Experts of a small language model: 788M tokens, 6015 steps.
Below are experts of layer 4 (counted from 0) of a mixture-of-experts language model. Rows are named router (the router's row for the expert) and show model dimensions 0-191. Each number is 500 + 40 x the weight over its row's rms, rounded and kept within 0 to 999. Numbers have three digits each.
Before each expert's rows: "gets" lists some tokens that make up at least twice as much of what it gets as of all text; "raises" lists some tokens whose logits its average output raises strongly, later layers aside. This comes from a sample of Wikipedia text that the model never trained on. Tokens count by the router's weight.

# expert 152
gets: ")", "\"", " 2014", " 2013", " 2012", " century"
raises: ",", ".", " and", " "
router:481497564504495464657504479513430511517495550418526480542563534553455512473521476542522507523446449480541419432483431540473422454515504471552518529490478524486581477510497484487487517530554554472472370473521442509487513575507489486539520485453463486463523510462536454509486549584533561575523518499426589552449512500534507460492537532501464469421529482429499448503476451421513492544530506481432433546465494514485499469502508532440502486471450539453525462522478488506522508528511570500516547504568519510497549546504503558486484511542522460423497509517487541498512575480483472491

# expert 142
gets: "B", "C", "P", " B", "S", "M"
raises: "er", "ar", "o", "all", "ro", "ri"
router:502556553449518482531507455582502539505493472486446490516476504510444470515457472520486487459485510549503478546536536438500488518471503455440556410573462504574494528463501537518473504546491537585486503470468462460492535483450447547547521585576475465470482427530610535453505499474541471526510560479451431489479484508502512486498544470531539511535495438540473493492486407469513530500535531509490442527589527541471472497422498518550543512535524455443525530517511513478505466463580521474514514471523549468533427441510577510585473422528439561478550412536493490442510442509546460571

# expert 108
gets: "ni", "for", "vi", " pre", "\n", "i"
raises: "s", "e", "le", "la", "o"
router:553470479557447520495437434487475462457477496525522483480575541541520547472530470414502508490513478494512482577590527486574481446544618566476547549565468489514537515486513535518522488450504511511466507410484476542473479448510478521488540496495483529469464535515455490544510455431499473458516501497539436463435481506489427527444511524452519546525487512483443478490480495486502452444439432549515591512509523546524462499458568544424483447520535469514476553449465499582553499518579509501501429488515486559493542519501481483500477508544616476465498454531482422498439475539572443542

# expert 180
gets: "c", " gr", " As", "as", " as", "cc"
raises: "ad", "ant", "ade", "am"
router:473499522531518488448488511460495536449559440548523495491467547461434560503528471418398504485477571441475561525522515530527515457508449532486455475558485492451463501466539538520515495517525551473428563483475508536542523463426477407468530523496561480495588518514478572482549510508503496476463472405545495508470470610497536436563540459456508484549458509423483509492480532496497504546479434491470503496551511512523526444513528466481499546539450484509529517451505467595514523543553508393474485537430560514546503535457537487461535539467512508606494490500537495511408449513465488459

# expert 28
gets: " La", " la", " William", " John", " Robert", " Jo"
raises: "n", "w", "ur"
router:502507535510534510473527437507573503532537542557498532482464474464508503524512457475505497452473442476485489529552534596436446444543459510515493545485501521429517591494522507496513501561480504503460468462496476473527489486455500561437510497490539472403557515550432528493495505459445478495463529438471543468521596526559541446495505540460518510473524515508527546568573510462506447475555490447614526521585446439438563561452475538482482538501444464466432521498450502492554526508541461465500508519490568498481511453547526515545452443390562550521456448501516483492469498458466568541

# expert 99
gets: "er", " player", " team", " film", "ist", " album"
raises: " and", ",", "."
router:467494547597479515566536499452432514518470512512514508525532498464463450556419523501535505584496504553468545535521445502544516458534479551516517540522535491558499420483436521518528484484548481429630431532473531496430470524499575523469463484556511488535474478546474438465524554520518491511453488463437445497498550514481442483485439465516522479522528481520481451566486521445526490635535467565476498539530474512443519449574525490529500429547430568503536546500480479538505565515481511545481432437493502515460458510499456467531530480508508541496505419519441508442511481454482559536

# expert 165
gets: "able", "ic", "ive", "ible", "ical", "tic"
raises: " ", ",", " and", "-", " in"
router:518535490473500479460513505540540511508428451497507488501548555538480394507493456523561501567485534467427489510559542564513522513435537496476526546409491447510548528414483414487495496502543500427519548585463574455520476509502496513538506491376566439539470461510481451465478460512568503471460490543471546465457549526471459497473498498506456509573515538467578539549514519485512548503525474527567505563461494559498514471452477528442531564414484500505519449566524479444438445468432515544481437509525437544496495501482460454452492522454523460574476516516535496467512493550503466526

# expert 69
gets: "s", "es", "ers", "les", "ations", "ies"
raises: " of", ".", " ", ","
router:491473504558490486380570479525456547452464495507443511515519528531545511479466485530487491507453490517537494509461515523484526529489502502580502496577477465519462410460476533492443459470494559497517514486451503462452446531524522469460550556530436507567479506522538536558468501591533508454523478524377499487456491533516497496516554503474522466483480535513506516473530580480484510554484523483453471539480534506595488481461514403546494490578466512547496478482495538436473460548602465500486580466451521500545481529451611539438543558497473516505460507467466433544452604509483443512

# expert 113
gets: " E", "E", " Mi", " U", " inter", "″"
raises: "ar", "n", "th", "s", "ur", "pi"
router:520572551522524519445551459500547573488517503533524530552524471470500420459496443436499476509443448510543469512529555514534421480502472489449473459505508496577500590463513501511525493529436550509439467465515479498506516433554477515457540523457485546528478418599524528526537534487531502542486552484487515464550544545529501493535573561561529474491534509454493451459458514421503475466518516427561533452585465449504548484400500530528440479418562562519562509566530537481453505453539489484469491514494477492473504481542497476559481465422451551520513487514501508502496520414455493583

# expert 88
gets: " ca", "at", "t", "s", "ca", "u"
raises: "us", "ut", "ute", "ist", "u", "p"
router:507534437540511550503501507550557556511551645540478551405449465523503508478499552525449512494461565546512510593498538432510482546483484496424493477561515415553471572515492578528412541441462489500448502445437559454515533419501533466454493478455497570528565543442491446534533527495547483559534460456485483571510506538453459511535476508474486473472429495517482451539490469509445504519503468513467494482478488541524464466514501451524502516542498424494479563433487426537486475458545515439535528504498480477489494505462507494491487498534450546482490553490442536559489483516578454480

# expert 161
gets: " per", "li", "ri", "mo", "pi", "fu"
raises: "s", "man", "mit", "en"
router:534558461527483561477459480504463465556428440518506481517468450526486516523530452582557492495467497577539476516619535480592508517522468531441459498503558501467507577457488617486483465500474489602476539505509551501478494491495469558445439457455434462494541499500540473491545500402528508531504470528445522560517498550503481526482488569506487548455506452501469525471467501527510489568468545517528419479480556523473401547582543446502490474475518459491474529474474415486560477493487498516540469486530525506489558471468462495504505491532416507453485548547482433577541493527476439511

# expert 112
gets: " is", " was", "=", " =", ",", " are"
raises: " a", " ", " an"
router:533493543472504541507513423519479457466473510531503500517419458452445453533487532495477497474493463454566513516426468513483433422525468488483456496490521423445486532538456460524523470539541462458463574472508496496405588497530504422520534481514535514471533466493526522536494530494453500553489441520496533434443534498464547559447459551498564514545511507490490436493480502566443532485473509547537495406512455466560456508473560470502479524459548506546503543574470549563458498514510483486525438448468502440567545523492538544516564456467559482552509518484550589434622526496554497505

# expert 137
gets: " War", " include", " war", " feature", "serve", " issue"
raises: "d", "s", "m", ".", " "
router:493472477571519490502462423532402455535474469543565472526498480563431465517490467455564496558503424559528539558520523500445444475550492513458529552567502487503555546501418498514479452514490461508523532477484480539496454530542536522544479489537491425478450539517483469557508486513537485506505511550461455492499460418513484484477496587487464541506550467511571498514511491515563537495588511523528451530547411546541470450474512514569490427414492475558467541571476422490569521439422524495441426494514480552500550462499481508481523479529488515511544504475598478453472493472489569493

# expert 182
gets: " w", " f", " sp", " d", "w", " st"
raises: "ri", "ide", "el", "o", "all", "ing"
router:501572458460482469529470501483503526417530473569501435552554525508518438440552528565452502509451459548479511483494461468445534462521494492501462482497562524505436557534551560481446449529454546454495515525512485493532576567439512505432521476536480541492495572515557536528489557500445456452498524455578477485499588532491549461548476395529509463512448450454529528554509490472540443485497491440503461490515520512507548458517543504499460515558513507444389508516456475453475475471419537447510540513483490486555462492537540588502563487552525490539540502586449466525513507491460512579

# expert 8
gets: "il", "ill", "L", "amp", "ell", "x"
raises: "c", "it", "s"
router:464412526548453499512478467530507476504499478514469539444496451573511484530561486515430511436526466528378516418540463553495521471485525472522570481544454529479458500516512568520456524544457518474461478512483434502533466541494526463417463508437628502468517467469506506457415507517566499489429510487559518503487472585454544524526539431538476503471458541492489558499450480498454519504474489432555555534538487476468474500533454505412498558534496419551497539551503485509459486512494487564477619549498523486489486521503442462443526532528558472497528540477528486531442518540532552480